Weights of a small mixture-of-experts language model, trained from scratch on English Wikipedia.
Size: 8 layers, vocabulary 16384, 59.8M parameters.
Experts: 16 experts in each of 4 layers, 576 squared ReLU neurons an expert, a sigmoid router.
Training: 400M tokens, 6109 steps.
Below are experts of layer 3 (counted from 0) of a mixture-of-experts language model. Rows are named router (the router's row for the expert), up (a neuron's input weights, with its number) and show model dimensions 64-127. Each number is 128 + 24 x the weight over its row's rms, rounded and kept within 0 to 255.
Before each expert's rows: a language model's description of what the expert responds to. This comes from a sample of Wikipedia text that the model never trained on.

# expert 8
What it handles: Word endings, institutional nouns. Final pieces of place and surname words, plus nouns closing names and phrases: season, War, Division, Council, ordinal th.
router [112 112 132 101 114 137 159 155 140 103 103 114 112 156 131 100 158 113 126 152 115 131 162  76 127 142 142 127  99 133 131 128 143 123 166  62  99 106  78 165 149 162  84  92 128 120  84  76  78 158  96 140  99 103 148 125 150 116 108 135 133 141 106 127]
up0 [134 156 117 103 137 111 158 101 144 107 108 118 117 109  93 122 113 181 113 111 144 152 121  89 159 130 162 139 122 138 138 130 107 115 140  91 178 143 119 176 171  85 134 135 153 134 122  84 148 158 128 164 132 131 162  99 123 137 195 147 100 143 133 164]
up1 [174 104 139 155 123 136 135 135 133 130  80 146 122 105 101 157 170 143 165 168 127 140  81 140 126 123 139 105 154  80 145 174 111 166  95  99 151 154 134 112 136 154 142 136 125  71  71  99 154 135 113 146 122  73 155 127 128 164 137 131 131  70 104 134]
up2 [118 136 103 120 132 132 101 171  48 157 158  99 125 105 146 100 176 146 121 112  89 157  97  90 102 148 145 118  70 134 124 132 132 132 142  95 127 123 116 129 162 150 145 107 124 154 153 133  97  87 118  98 159 136 156  92  95 140 123 165  95 153  81 125]
up3 [158 137 118 108 137 170 142 136 121 138  94 124 149 135 100 139 155 143 133 130 106 119 170 134 106 100  90 126 138 115  86 128 116 136  87  95 106 121 118 125 126 163 151 168 163 138 173 128 133 141 120 121  99 155 157 131 203 143 107 136 129 114  98 138]
up4 [108  99 113 134 168 138 153 124 112 140 117 181 122 149 117 124  98 119 158 109 153  88 126 132 120 150 142 131 134 110 149 161 137 161 193 100  86 108 134 117  91  93 156 143 116 152 146 134 138 145 161 143 104 137 110 126  55 135 115 118 135 131 126 123]
up5 [111 111 121 104 185 136 149 106 116 140 119 134 102 160  97 124  78 128 106 157  45 128 121 148 149  65 111 165 123 164 108 133 112 128 144 101  77 129 110  94 110 134 173 136 159 173 143  74 156 112 154 150 145 117 116 136 105 177 155 155 107 165 139 158]
up6 [139 123 162 111 114 119 132 136 130 106 142 146 103 147  81  96 139 150 171 118  92 106 143 155 139 159 194 125  66 145 127 104  92 143 138 112 115 143 111 136 126 117 113 146 115 150 115 139 116 130 120 164 142 153 151 134 158 171 103 125 137 138  81 169]
up7 [ 94 157 110 139 102 136 127 131 133 147 148 127 155 144 116 117  93 150  88 124 138 144  93 144 133  92 165 164 163 135 136 142 126 111  90 126  87 153 118 148 160 134 134  85 147 161 125 130 114 127 140 105  77 139 114 141 124 142 128 163 124 134 115 138]
up8 [105 150 151  62 139 108 147 157 158 116 115 138  87 107 171 114 135 149 132 101 123 129 118 117  87 114 191 116  77  75 114 154 139 166 117 147 143 133 125 134 122  80 148 131 104 126 124 116 121 110 115 157 158  90 126 109 139 133 128 142 130 122 104  95]
up9 [157 132 106  95 118 147 140 132 153 105 134 122 152 115 132 114 132 124 119 115 148 118 136 137 132  91 134 191 116 155 119 152 100  88 131 135 129 166 172 137 114 148 145 156 125 126 177 111 119 130 102 128 111 135 133 118 126 123 122 142 120 114 133 126]
up10 [100  95 131 155 138 152 116 126 153 131 143 154  98 183 147 153 130 153 130 116 154 151 116 105 142 151 139 158 123 110 114 113 130 107 156 132 143 165 156 159 133 106 180 128 110 147  71 137 127 145 122 156 102 131 137  71 160  96 113 113 126  79 137 183]
up11 [160 107 141 121 138 116 145 138  87 173 162 174 120 165 156 132 118 105 151 121 144 179 124 121 107 112 123 125  92 111 104 109 138 139 114 167 139 116 103 152 116 174 145 161 148 104 128  93 116 106 149 173 165 159 169 116 140 111 166 139 133  95 115 142]
up12 [ 88 151 124 112 103 116 139 133 122 141  96 109 141 163 127 149 101 143 126  97 101 108 195 130 135 133 149 185 172  68 102 138 152 129 152 137 167 163 132  96 133 145  71 107 159 134 106 143 112 149 150 153 115  93 100 117 172 168  76 139 131 130 114 130]
up13 [ 84 133 136 155 136 109 124 122 159 158 148 130 131 119 113 173 175 135 126 127 141 138 134 121 133 106 119 133  90 126 137 138 181 147 211 119 152  72 115 117 125 115  97  97 168 112 148 144 143 156 147 149 151  76 116  86 145  79 156 139 108 106 130  85]
up14 [ 75 108 110 126 109 123 167 122 189 132 108  92 132 122 166 152 154 118 134 148 114  82 145  96 134 153 124 101 106 154 140 122 102 147  62 129 122 149 158 114 172 172 115 121  81 131 112 149 122 176 132 121 151 123 151 103 129 117 122 136  92 120 162 132]
up15 [112 107 121 102 153 135 148 155 130 136 153 131  60 141 121 155 158 132 121 122 122 146 173 117 118  98  98 135 138 123 138 122 109 125 137 136 118 115 159 104  97 119 122 112 117 142  93 114 137 146 122 112 105 131 124 129 141 126 159 105  90 135 120  64]
up16 [152 154 162 155  84 155  72 153 114 120 130 174 126 159 114 141 165 135 156 117 114 101 138 142 177 166 124 105 108 141 123 190 120 133 100 129 109 110 171 130 119 192 120 162 113 115 103 108  95 136 131 130 151 153 136 135  90  89 103  98 141 135 147 143]
up17 [138  96 130  95 152 108 174 140 122 105 105 131 133 130 150 126 150 164 137 123 108  84 114 157 111 127 129 165 163  83 104 153 147  99  73  67 115 188 166 120 132 137 160 137 125 120 121 162  89 128 146 149 131 136  77 177 153 113 123 120 107 158 143 124]
up18 [138 139 116  98 101  93 106 107 146 123 138 142 120 141 145 107 151 142 147 160 125 111 117 124 139 102 135 123 124 145 125 126 218  92  98 173 142 132 125 143 123  95 125 156  87 124  88  84 154 151 143 134 154  90 173 149 138 161 127 140  98 125 143 121]
up19 [137 110 136  81 170 126 119 139 163  87 154 139 116 117 119 148 172 138 124 143 150 153 103 113 142 147 100 106 118 171 132 133 132  78 116 175 133 133 153 107 103 143  87 103 116  93 115 123 112  83 128 138  80  90 111 117 167 118 141 119 153 120 137 104]
up20 [ 88 136 129 138  83 140  87 116 123 134 166 133 101 106  98 128 109 136  90 111 137 124 138 137  96 123 161 123 170 128 138 109 170  92 135 122 116 100  98 120 107  88 110 110 104 135 126 122 104 123 118 131 103 126 124 113 108 101 127 175 125 162 152 123]
up21 [ 89 142 109 126 117 158 167 138 120 130 106 152  80 127 176 148  99 122 121 142 123 104 117  76 109 138 144 118 144  96 128  98 132 122 135 113 117 141 115 122 109 132 120 110 131 163 131 162 138 158 149 110 169 148 152 105  88  88 109 150 172 125 136 120]
up22 [120 137  77 101 131 112 120  91 108 100 129 146 136 113 150 152 172 123 112 147 127  76 151 111 142  98 126 171 145 112 111 182 154  75 111 129  98  77 141 131 148 150 135 136 124 120 117 113 121 123  87 143 165 138 165 133 122  87 179 123 161 107 108 148]
up23 [138  86  96 122 113 141 173 110 145  80 163 103 110 133 105 136 136 151 152 138 152 113  87 106 118 136 121 145 107 151 120 114 111 165 129 129 161 125 121  84  96 138 144 121 118  84 169 143 139 150 132 155 151  86  92 126 159 116 121  69  99 141 171 114]
up24 [122  85 125 128 113 144 156 150 125 107 144 100 133 154 163 135 149 131 107 142 112 148 145 122 137 108 140 129 121 126 118 170 106 162 125 140 125 104 118 144 144  93 122 171 165  79 151 144 106 103 146 145 134 127 144 102 126  96 115 115 136 119  85  81]
up25 [196 107 162  70  98 103  65 135  91  69 125 105 125 139 124 100 169 120 151 118 121 162 154 110  80 158 125 125 123 142 101 115 145 118 136 156 179 147 112 133 140 113 114  94 158 139 144  91 127 124 141 158 150 153 128  92 170 156 141 146 132 156 118 108]
up26 [ 71 119 123 128 130 134 116  90  98 120  69 140 106 148 104 103 164 117 143 125  92  64 128 130 158 146 141 104  96 102 141 112 144 124 121 121 126 119 137 114 107 101 121 133 114 136 139 132 105 175  92  82 106 146 108 162 113 186 146 117 124 112 129 112]
up27 [ 88 145 155 115 172 157 148 138 128 141 168 111 115 141 162 109 108 164  97  98 118 136 147 104 146 109 155 159 107 133 120 158 174 126 168 111 169 104 104 143 155 105 106  85 107 163 157 114  97 110  64 149 156 105 143  92 121 107 144 139 109 148 113 125]
up28 [119 108 103 113 151 180 116 115 179 105 118 113 148 136 105 169 128 109 154 138 126 120 133 178 144 116  93 149 151 139 116 136 139 175 142 125 130 148 163  86 169 152 153 150 127 101 120 142 103 104 150 131 139 163 145 112 125 147  96 112 114  92 125  70]
up29 [113  93 147 128 145 120 145 137 116 127 160 120 148 137  90 141 108 119 154 119 136 129 128 146 106 131 123 116 168 121 133 162 131 148 118  98  95 102 179 138 139 181 122 111 102 162 127 151 128 155 145 153 134 123 154 157 171 160  87 116 150 137 138  83]
up30 [144 166 101 112 156  97 163 141 154 115 127  85 134 123 141 155 122  78  77 145 144 129 107 108 155 105 168 120 162  94 118 146  94 109 159 114 146 136 137 115 144 129 126 101 105 113 124 127 126 156 104 127 123 142 156 133 122 118 132 124 128  74 136 122]
up31 [123 146 111 132 122 103 109 140 143 166 121 133 110 102 109 140 141 123 146 140  74 105 132 144 136 210 131 131 139 148 152 159 106 159 105 102 136 127 154 156 112 118 145 136 146 118 115 133 118 115 157 114 155 110 113 106 128 137 122 121 102 143 153 135]
up32 [137 125 128 188 125 144 130 129 149 144 117 147 131 146 166 153 155 134 165 164  92 109 112 150 123 142 123 137 129 138 132 153 150 113 166 146 113 113  89 184 155 148 107 125 153 136 115 120 119 129 137 173 111 131 113 136 167 146 164 167  76 139 119 144]
up33 [ 99 144 119 134 113 126 161 151  96  88  97 136 145 108 128  85 158 133 147 135 109 139 164  83 129 143 120 145 131 125 168 121 139 159 153 159 151 125 103 163 179 156 123 109 142 153 171 149 172  99 101 143 142 161 134 142 153 114 121 167  98 143 129 119]
up34 [129  71 171  74 111 123 104 153 150 125 130  69 138 146 134 152 173 131 111 122 176 118 114  95 134 141 147 139 162 143 150 121 140 114 167  84 124 115 161 131 119 131 171 131  67  98 169 134 157 149 104 110 129 114 138 130 136 143 110 108 117  72 150 142]

# expert 15
What it handles: Copula after subject. Copular verbs after the subject of lead sentences, especially "X is a genus of moths"; also was, were, became, and subject nouns.
router [129 163 127 117 101 112 178 106 150  94 119 121 134 144 120 135 103 187 175 154 142 138 116 119 110 126 122 114 117 114 147 136 164 142 105  93 106  84 117 112 149 167 126 117 131 128 105  99 157 155  90 114 105 137 129 135 159  85 135 137 120 157 108 111]
up28 [103 125 142  87 128 151  93 125 124 131 116 137  99 117 151 127 177 131 137  69  64 144 136 143 126 122 164  93 109 106  89 118 113 154 159  83  99 201 104 137  87 141 168 134 122 128 157 144 131 187  79 107 179 136 103  97 126 135 160 148 171 134 138 120]
up29 [ 76 146 144 140 147 122  95 116 118  55 154 131 133  85 118 146 124 151 178 111 119 156 165 129 119 143 113 127 112 149 117 152 155 165 123 106 128 115 123 158 131 127 124 138 133 151  63 135 177 131 128  80 129 136 161 115 170 105 133 144 153 161 132 163]
up30 [102  94  84 174 134 121 145 129 120 106 188 131 106 128 108 153 118 166 152 153 143 158 117 149 121 101 108 137 159 139 147 100 123 126  98 110 128 167  85 141 124  87 120 131 154  88 139 107 109 123 116 126 149 137 116  83 116 137 153 132 177 131 113 166]
up31 [168 139  99 132 146 127 157 164 109  93 108 121 152  90 170  93 114 161 175 150 132 133 113 145 120 100  80 155 110 144 137 141  88  90 158 125 128 139 153 136 112 178 132 147 116 151 114  74 145 102 127 135 143 144 104 179 109 101 104  92 132 129 123 175]
up32 [114 123 152  67  63 114 123 139 180 113 154  99 140 114 143 120 109 145 135 151 150 117  98 173 111 110 149 102  90 113 133 115  91 135 143 136 139 128 142 108 128 158 107 131 119 110 113 129 106 126 115  88 147 106 118  93 171 119  82 114 143  83 140 121]
up33 [131 143 119 114 109 121 148 121 104 134 122 154 129 141 123 130 108  98 120 171 149  96 159 162  80 107 119 141 137 146  87 123 118 175  56 135 125 161 101 116 132 121 150 163 145 141 109 149 126 148 150 137 159 148 119 152 169  92 124 144 101 132 152 104]
up34 [162 126 112 142 130 141 119 162 122 143 135 124 144 143 128 136  66 117 144 179 147 122 134 137 137 158 181 107 173 167 116 130 147  98 148 105 107 107 131 130 149 138  82 139 173 103 167 160 141 106 140 144  97  88 115 130 113 130 159 166 143 138 157 179]
up35 [133 118 121  99 142 141 151 104 146 125 176 121 157 179 128 120 111 160  76 109  95 104 146 111 155 110 113 142 134 147 133 117 131 137 125 142 134 107 124 171 127 136 112 120 126 151 140 133 169 127 140  97 132 111 118  88 172 114 153 105 122 140 130 109]
up36 [158 132  90 124 141 117 172 139 130 104 113 145 121 109  74 166 155 123 116 164 118 162 152 154  85  78 125 124 105 128 101 157 121 132 164  85 141 160 163 101 113 160 116 154  77 122  97 107 143 130 148 131 132 131 165 165 103  86 161  96  84 147 160 117]
up37 [150 122 104 133 112 161 145 104 118 149 114 130 142 157 111 120 159 159 103 137 100 130 126 168 168 103 119 108 131 127 141 159 108 165 101 116 131 141  78 103 125 140 127 104 118 108 150 146 166 124 147 137 130 126 117 104 117 166 158 123 107  68 107 128]
up38 [107 103 100 149  55 108 163 115 197 100 100 105 110 165 128 133  76 144 121 102 132 144 119 115 160 124 110 128 109 128 172 118 141 152 128 145 115  87 170 126 105 133 123 116 118 114 119 111 106 126 155 126 147 143 162 129 124 141 147 131 110  96 113 132]
up39 [126 145 131  89 143 110 108 105 151 102 142 107 136 125 129 116 141 106 125 152  69 149 150  85 161 149 148 127 126 130 153 185 195  93 142 100 115 103 115 140 123 197 115 141 134  72  89 121 140 104 148 164 133 146 124  94 123  81 155 127 162 147 129 118]
up40 [126 146 104  97 169 109 152 103 130 131 134 120 159 168 133 123 119 147 131 126 136  74 115 166 107  75 142 142  91 166  86 147 107 108 155 143 133 116 107 129 118 169 114 155 164 129 211  87 157 128 106 131 141 136  90 135 132  97 152 142 143 113 112 130]
up41 [121 127 124 149 166 107  99 148 135 120 149 119 171 115 120 178 184 119 111 136 155 122 147 115 120 149 135 116  96 140 145 141 130 149 104 117 130 117 122 147 122 123 145 162 146  96 117 171 140 120 105 139 143  90 161 118 153 104  96 117 128 140  94 110]
up42 [154 120 107 130 116 171 144 113  99 112 114 115 155 141 121  99 131 126 118 118 125 141 147 168 152 124 134 141  99 126  99 116 147 140  81 158 150  92 114 134 146  94  90 116 168 103 122 141 126 152 136 139 102 143  86 165 141 174 156 102 180  84  93 184]
up43 [114 151 154 124 134 176 149 119 120 117 150 128 112 119  93 144 140 101 136 156 112 143  94  98 169 205 107 122 103 172 116 130 149 154 151 122 107 129 149 139 121 154 146  33 100 163 109 144 149 115  99  92 168 103 148 163 126 134 149 119 122 160  94 139]
up44 [116 148 118 116 158 118 189 101  93 120 117 108 127  99 110 103 124 103 112 127 110 118 124  90 113 133 116  87 175 130 139 124 173 180 106  73 103 106 144 110 128 196 120 135 144  78 104 144 151 130 113 115 141  96 116  89 182 153 114  95 104 127 174 111]
up45 [149 142 160 109  97 128 151 156 116 103 139 103 140 115 167 151 113  92 117 125 146 170 129 113 103 143 105 118 130 160 106 171 160 143 119 152 161 144 143 126 118 128 156 161 126  93 122 117 143 111 139 111 144 124 136 130 157  83 165 162 106 148  99 133]
up46 [153 106 134 114 106 117 103 148 122 109  68 109 108 107  94 145 125 167 146 122 148 158 119 156 124 108 136 130 100 145 122  94 116 102 114 118  78 141 109 160 104 105 125 114 170 114 133 117 123  85  77 108 138  90 135 113 107 144 160 115 177 148 123 155]
up47 [137 153 167 152  92 110 138  92 151 154  97  90 124 141 122 150 124 126 172 168 143 153 117 129 118 114 158 114 114 153  97 110 131 170 155 195  87 101 150 142 183 151 132 121 150 146 140 144 155 123 113 104 138 144 144  75 119 178 145 113 122 113  81 117]
up48 [142 113 150 145  95 114 184 123 160 142 135 155 138  77 100 126 159 136 126 137  86 166  98 149 114  89 139 102 162 120 133  97 166 115 111  72 126 156 187 100 149 101 141  96 133 151 127 149 107 149 135  67 112 170  78 106 119 152 173 120 150 112 125 128]
up49 [101 145 122 115 145  43 161 123 147 126 107 151 170 190 148 134  99  98 128 146 138 114 170 124  87 132 133 145  93 169  89 184 164 138 141  90 118 125 144 106 136 113 179 140 135 121  95 156 114 126 151 132 135 102  72 128 134  87  93 126 115 119 107 125]
up50 [145 140 104 131 134 144 122 114 163  87 126 158 140 137  97 163  97 120 127 181 137 142 177 110 119 144 113 134 129  96 158  79 143 126 112 135 134  95 185  80 139 117 203  98 114 136  89 141 140 117 116 129 140 131 109 123 138 186 122 168 150 158 145  90]
up51 [148 163 134 133 128 133 130 126 123 141 102 124  85 157 124 114 137 129  86 117 122  88 134 139 106 172  76 135 102 136 131 130 133  84 133  77 117 127 120 107 175 158 155 113 130 123 109 109  91 105 142 129 147 151  98 115 112 120 156 122  69 125 133 145]
up52 [142 122 123 118 150 105 136 146 142 110  84 109 145 112 102 110 109 128 164 154 103 137 135 152 132  85 152 121  87 124 114 157 128 181 142 129 151 133 137 140 136 132 146 117 121 154 116 112  68 141 102 101  76  93 126 127 158 122 120 129 150 159 177 150]
up53 [139  92 154 119  76 149 166 156 129 164  94 147 139 165 143 147  84 119 149 118  88 138 111  77 131 158 120 160 136 160 101 132 129 123  79 126  87  79 152 148  96 126 162 118 134  89  72 119 142 170 146 122 152 175 127 125 152 110 151 108 131 112 130  87]
up54 [135 151 113 146 144  99 112 116  88 102 112 107 154  91 135 170 128 142  90 139 140 138  75 140 123  87 102  82 132 150 132 153 123 106  82  76 140 167 138 146 132 129 108 189 123  94  91  74 158 134 131 115 141 142  89 127 148 174 143 108 111 132 115 178]
up55 [ 92 107 100 148 146 161  74 123 157 146 122 111 115 136 119 136 195 119 154 138  88  99 112 113 108  96 100 112  92 142 146 133 150 155 146 131 142 142 134 112  72 121 120  98 165 147 104 111 158 164 104 134 122 139 135 175 105 138 136 110  99 158  97 116]
up56 [134 123 120 163 114 164 140 107 143 120 113  98 145 128 108 117 141 115 113 140 131 110 172 125 134 161 149 119 160 127 114 128 128 114 125 129 120 123 157 112 111 144 126 129  86 171 132 112  71 136 101 148 140 153  94 166 114 109 138 122 105 127 204 144]
up57 [ 94 129 140 146 120  79 153 177 124 130  93 118 141 114 139 164  78 138 107 152  95 127 113 122 161 199  94 144 157  97  92 160 154 111 124 149 145 106 120 101 140 154 166 121 109  77 134 120 115 109 123 145 136 159 149 156 120 123 166 143  87 150 129 116]
up58 [100 151 119 123 102 124 122 153 138 126 112 156 112 106 137  93  94  97  91 157 114 150  94 177 146  98 161 114 185 117 173 146 141 108 173  67 133 118 138 170 145 133 123 127 113 140 140 135 186 158 128 101 129 111 150 136 146 158 120 164 102 126 123 134]
up59 [129 119 120 113  72 139 123  90  96  97 108 160 112 148 125 174  80 163 133 167 158 119 135 141 134 133 155 120 164 127 111 164 123 117 182 140 149 166 156 129 102 152 102 136 106 128 144 157 126 123 142  99  97 149 101 144 144 124 128 130 142 146 130  99]
up60 [131 142 116  45  85  99 152 143 139 138 133 105 164  79 125 120 142 129 131 118 140  95 149 109 134 119 171  95 102 133 109 130 140 160 151 122 121 138 119 129 139 123 141 147  99 125  77 121 131 114 120 197 111 173 120 106 166 117 169 110 152 122 136 108]
up61 [115 126 143  99 156 114 130 149 121 125  77 137 137  97 129 160 132 171 123  79 112  96  83 107 141 121  82 139 157 101  91 134 112 151 102 117 106  85 117 121  95  98 116 170 143 167 112 152 127 164 167  89 135 118 138 106 104 128 101 103 188 119 148 125]
up62 [127 159 138 140 119  76 127 123 121 148 163 119 127 108 129 126 145 100 105 121 130  87 114 111 126 129 108 104 127 136 116 137 169 161 119  64 108 132 158 131 134 116 106 132 141 105 135 133 122 149 156 112 116 163 138 100  95 111 115 115 111 154 103 117]

# expert 7
What it handles: Articles and determiners. Noun-phrase openers such as the, a, his, its, their, possessive 's, and "one" in "one of the".
router [112 150 150 125 134 131 136 164 140  91 105 106 120 100 113 143 120 134 115 125 114 121 126  76 132 158 120 169  92 113 168 129 123 146 174 130 128 122 118 141 131 142 168  77 125 117 117 138 143 169  91 102 130 150 129 178 117 102 122 122 101 135 119 110]
up28 [123  97 145 161 126 130 111  98 198  96 120 127  92 145 108 101 160 114 156 140 100 164 173 121 155 140 132  96 184 132 131 127 118 118 133 140 137 121 112 109 172 119 153 139 145 137 109 138 133 123 123 131 137 107 130 110 147 151 103 139 123 135 131 109]
up29 [134 147 157 119 162 113 132 173 158 126 150 119  88 155 112 114 110  98 147  88 128 150 107 120 139 135 113 109 169 133 182 160 136 141 120 124 135 130 104 161 135 145 140 103 114 179 114 114 120 148 129 110 109 179 179 130 117 160 107 120  77 150 146 144]
up30 [148 181 115 102 147 102 126 141  98  98 150 133 111 156 141 138 130 121 142 116 100 154 120  95 132 102 142 176 113 160 113  72 167  69 134  91 118 146  90 120 137 160 144 120  83 127 120  94 116 144 109  92 144 188  99 126  97 148 116 122 150 152 115 148]
up31 [112 173 157 101 147  96 150 127 139 143 111 128  84 144 104  99 127 103 102  83 115 157 100 109 104 115 106 154 117 186 130 103 129  79 128 100 103 148 153  88 151 107  97  86  98 143 128 108 125 120 130 120 126  94 181  57 136 126 133 111 142 151 106  98]
up32 [140 148 132  87 138 162 120 163 132 139 159 110 132 146 114 131 156 117 133 131 142  91 126 110 107 139 132 127 169  94 170 112  90 110 139 132 157  95 139  98 143 141 118 116 101 124 136 168 135 110 135 116 113 170 112 137 209 137 129 130  99 133 153  68]
up33 [151 169 113 185  99 127  81 120 111 121 139 166 128 121 108 126 109  95  85 138 132  77 144 111 148 106 129 108  95 155 151 104 133 109 143 133  80  98  88 130 167 104 138 122 107 162 141  90 109 116 114 143 127 110 108 136 114 113 128 111  60 121 113 101]
up34 [134 101 127 136 138 151 124 116 150 115 147 140 168 120 153 149 118 136 122 104 138  78 100 155 110 148 144  99 129 126 147 155  99 135 118 111  86 156 140 142 129 169 130 144 131 128 129 115 112 129 100 124 109 140 112 147 128 113 108 132 126 133 117 142]
up35 [ 87 115 104 132 118 112 138 133 125 105 137 105 108 136  94  96 134 127 181 140 110 164 155 157 133 100 112 133 111 101 159 104 138 103 134 103 107 157 119 132 116 148 120 138 163 133 108 136 126 136 125 135 159 165 116 143 121 144 165 192 155 147  74  80]
up36 [175 187 115 117 141 147  73 101 115 173 115 116 144 119 111 120 134 112 118 144 130 125 151 140 163 143 136 106 146 153 146 121 114 129 159  76  95 167 125 138 156  86 146 129  96 160 121 157 157 112 168 137 143 138 120 109 119 138 133 142 169 112 141  98]
up37 [130 101 146 124 114 108 132 155 151 149 110 131 129 112 125 175 158 112 102 137 110 192  70 162 175 124 117 152 166 153 126 188 115 180 119 171 130 150  88 141 114 135 126 135 105 133 135 179 154  93 106 177 152 117  81 152 148 108 115 148 117 167 133 136]
up38 [116 155 135  89 155  90 147 131 132 128 134 106 135 132 143 153 161 121 140 145 136 137 142 127 132 150 112 107 148 166 154 136 128 150 134 130 130  90 107 173 113 136 118 143 116 148  99 133 155 132 176 153  99 109 129 108  92 115  94 104 129 121 149 139]
up39 [ 99 136 138 110 137 132 136 136 113  92 153 142 155 112 131  96 143 122  73  95 176 129 106 125  92  99 114 117 103 153 104 136 118 159 146 126 149 152  78 119 130  81 113 134 146 141 146 125 125 178 144 140 130 133 111 126 145  83 126 134 137 127 114 121]
up40 [143 113 166 132 110 136 156 107 132 149 100  90 101  85 154 160 124 159 170 142 149 117 152 114 109 157 149  87 129 109 120 130 106 127  95 135 136 146 144 177 179 146 145 124 111 103 133 142 131 162 127 109 119 172 160 180 148 107  96 155 126 113 125 126]
up41 [120  97 141 111 164 136 116 107 102 122  97 103 151 118 117  93 151 104 109 109 131  97  85 135 130 174 156 151 151 118 101 140 143 133  90 124  66 170 142 139 101 113 142 156  96 154 151 134 132 120 120  81 113 166 137 118 104 145 109 125 121 102 134 100]
up42 [185 138 121 165 124  98 165 127 129 153 123 122 138 140 144 105 109  92 122 147 132 127 112 138 112  97  68  82 104 139 134 127 120 144 122 122 123  43 134 138  94 128 141 129 122 130 140 119 142 126 129 141 117 114 113 112 142 144  88 141 126 125 149 142]
up43 [102 122 113 153 142 155  92 170 168 112  94 132 161 109 121 132  87 133  93 157 152 142 108 114 158 137 101 118 104 148 164 115 110 121 121  90 179 165 142 170 139 121 115 117  74 114  98 152 121 112 127 139 102 111 160 151 139 165 111 140 130  99  95 117]
up44 [153 119 126 110 174 130 131  99 138 131 119 146 139 147 145 163 151  69  92 102 158  90 114 173  90 118 149 103 143  85 136 117 117 147 165 155 115 122 148 116  96 149 155 123 181 137 124 149 112 134 122 146 115  90 155 112 113 102  92 147 149 135 116 123]
up45 [112 134 111 145  87 162 140 152 122 130 104 145 131 133 132 141 135 183 141 135  93  99 100 131 145 126 119 137 148 125 120 164 137 107 112 116 155 116 128 159  77 148 153  73 149 111 110  99 148 124 109 106  93 115 142 145 115 158 134 106 138 123 101 110]
up46 [ 92 159 126 125 123 122  80 133 111  92 140 144 125 125 137 100 113 132 150 138 135  94 135 163 166 132 119 118 134 155 124 120 152 135 111 182 134 101 161 112 123 125 119 120 105  88 139  88 132 129 118 114  97 137 167 195 127 155  84 136 134 124 109 130]
up47 [135 171 156 124 157 113 129 130  91 144 123 126  85 134 103  66 120 134 195 126 158 106 149 133 131 123  97 140  98 110 159  84 140 119 111  98  97 134  79  99 122 145 140 162 126 126 112  95 133  84 165 139 110 143 110 152 145  89  92 112 104 153 103 107]
up48 [149 162 141 144 156 110 177 137 120 142 122 143 128 126  89 148 147  91 141 147 143 113 143 111 125 124 144 125 121 105 154 116  77 121 141 106 103 128 107  98  99 130 184 150  94 113 135 122 122 146 134 130 106 151 193 150 146 124  66 130 114 161 117 137]
up49 [111 113 103 171 134 110 116 117 131 155 104  88 117 124 111 108 124 136 165 131 164 115 129 114 126 161 137 127 145 166 154 114 142 114 136 139 120 145 120 118 148  88 121 156 112 117 157  97 137 116 127 132 156 132 143 143  97 137 130 169 135 135 127 118]
up50 [110 147 107  73 128 164  91 103 142 109 151 121 132  89 156 109 107 139  92 138 155 139 133 121 135 169 138 121 131 139 155 113 123  82 124 127 124 133 119 108 142 144 120 149 119  94 141 143 111 175 120 103 145 124 120 145 146 150 118  88 138 159 148  89]
up51 [140 103 116 154 188 142 121 148 123 137 110 137 149 132 129 109 108 153 115 138 120  64 150 153 127 164 132 120 113  96 155 107 113 152 149 156  76 145 119 150  92 132 148 138 124 156 121 116 157 174 102 123 164 130 131 131 106 139 145 136 142 115  90 106]
up52 [120 121 126  79 114 167 113  83 142 119 152 124 107 140 143 140 111 161  94 142 109 101 119  95 115 100 170 129 137 130 144 193 153 107 100 153 129 126 106 148 109 136 113 126 136 100 142 136 120 137 133 118 159 133 132 156  99 124 139  73 142 134 131 102]
up53 [152 112 103 139 102 115 117 101 124 139 136  94 117 120 144 138  97 142 114 138 150 105 127  94 142 117 117 112 161  89 172 134 159 156 135  91 131 111  81 128 126 105 189 105 127 142 130 133 160  93 135 152 102 137 126 123 145 131  89 117 132 148 150 105]
up54 [ 99 180 151  92 167 144 149 146 129  80 142 164 130 135 142 116 150 103 137 123 129 143 125  67 107 155  96 135 144 134 112  88 183 134 160 143  97 112 132 132 113 107 116  95 128 154 169 152 172 100 124 188 131  94 141 117 108 101 106 139 124 133 134 141]
up55 [168 119  85 187 112 149 106  96 124 127 106 133 137 149 118 114 101 117  75 112 144 119 140 111 142 151 145 129 153  81 128 149 132 110 102 141 159 172 101 143 130 123 145 138 128 121 135 135 134 160 119 137 111 131 130 112  81 153 120 121 120 169 135 138]
up56 [116 107 106 102 163 122 112 146 135 109 140 107 118 125 128 136 157 167 108 158  61 128 136 125 143 163 111 167 135 163 101 127 131 111 164 101 120 111 143 148  90 117 160 144 143 108 147 165 130 141 136  77 151  78 125 160 104 130 104 107 129 129  89 108]
up57 [134 121 140 133 105 129 117 164 141 117 152 171 147 109 134 140 117 132 128 132 131 119 117  98 124 128 119 138 174 122  94 159 111 115 158  98 126 108 154 113 124 106 137  92 140 101 108 116 128 111  89 111 119 150 120  97 191 141 120 145 131 154 121 127]
up58 [ 79 136  88 132 159 137 136 124 113 122 112  91 155  96 129  79 121 126 119 121 110 170 131 145 122 121 103 142 164 130 117 153 124 138 128  79 128 104 190 163 118 173  79  89  95 141 123 143 142 100 152  73  98 131 143 167 129 154 146 154 143 127 168 132]
up59 [ 67  80 136 139 167 181  70 139 145 118  89 159 123 119 159 111 118 146 144 116 167 130 130 107  84 120 146 135 130 134 137 143 123 123 119 140 121 153 124  65 118 146 109 110 119 130 115 153 118 138 117 124 124 126  78 135 145 135 153 125 145 139  83 143]
up60 [134 164 123  87 105  78 111 135 100 162 144 128 118 139 150 100 142 120  80 121 152 143  74 141  91  73 158 132 131 101 137 107 119 128 168 108 121 116 118 102 104 100 101 113  88 153 127 159 125 120 113 124 146 164 127 125 116 130 121  99 143 155 131 133]
up61 [125 155 131 119 152  71 172 170  99 116 122 102  87 104  75 143 100 114 131 104 127 129 145 142 175 135 154 121 139 154 131 137 132 148 102  95 162 136 110 136 143 173 159 148 139 133 113 103 168 173 112 120 141  95 121 160 103 109 143 149  93 147 110 151]
up62 [128 154 154  82 148 144 143  87 163  95 146 127 122 136 117 121 111 140 140 118 126 100 131 146  74 114 123 114 123 145 158 141  92 192  78 125 152 118 125  99 121 160  80 130  99  97 151  81 171 106 109 166 186 136 112 142  89 144 114  95  96 147  96 116]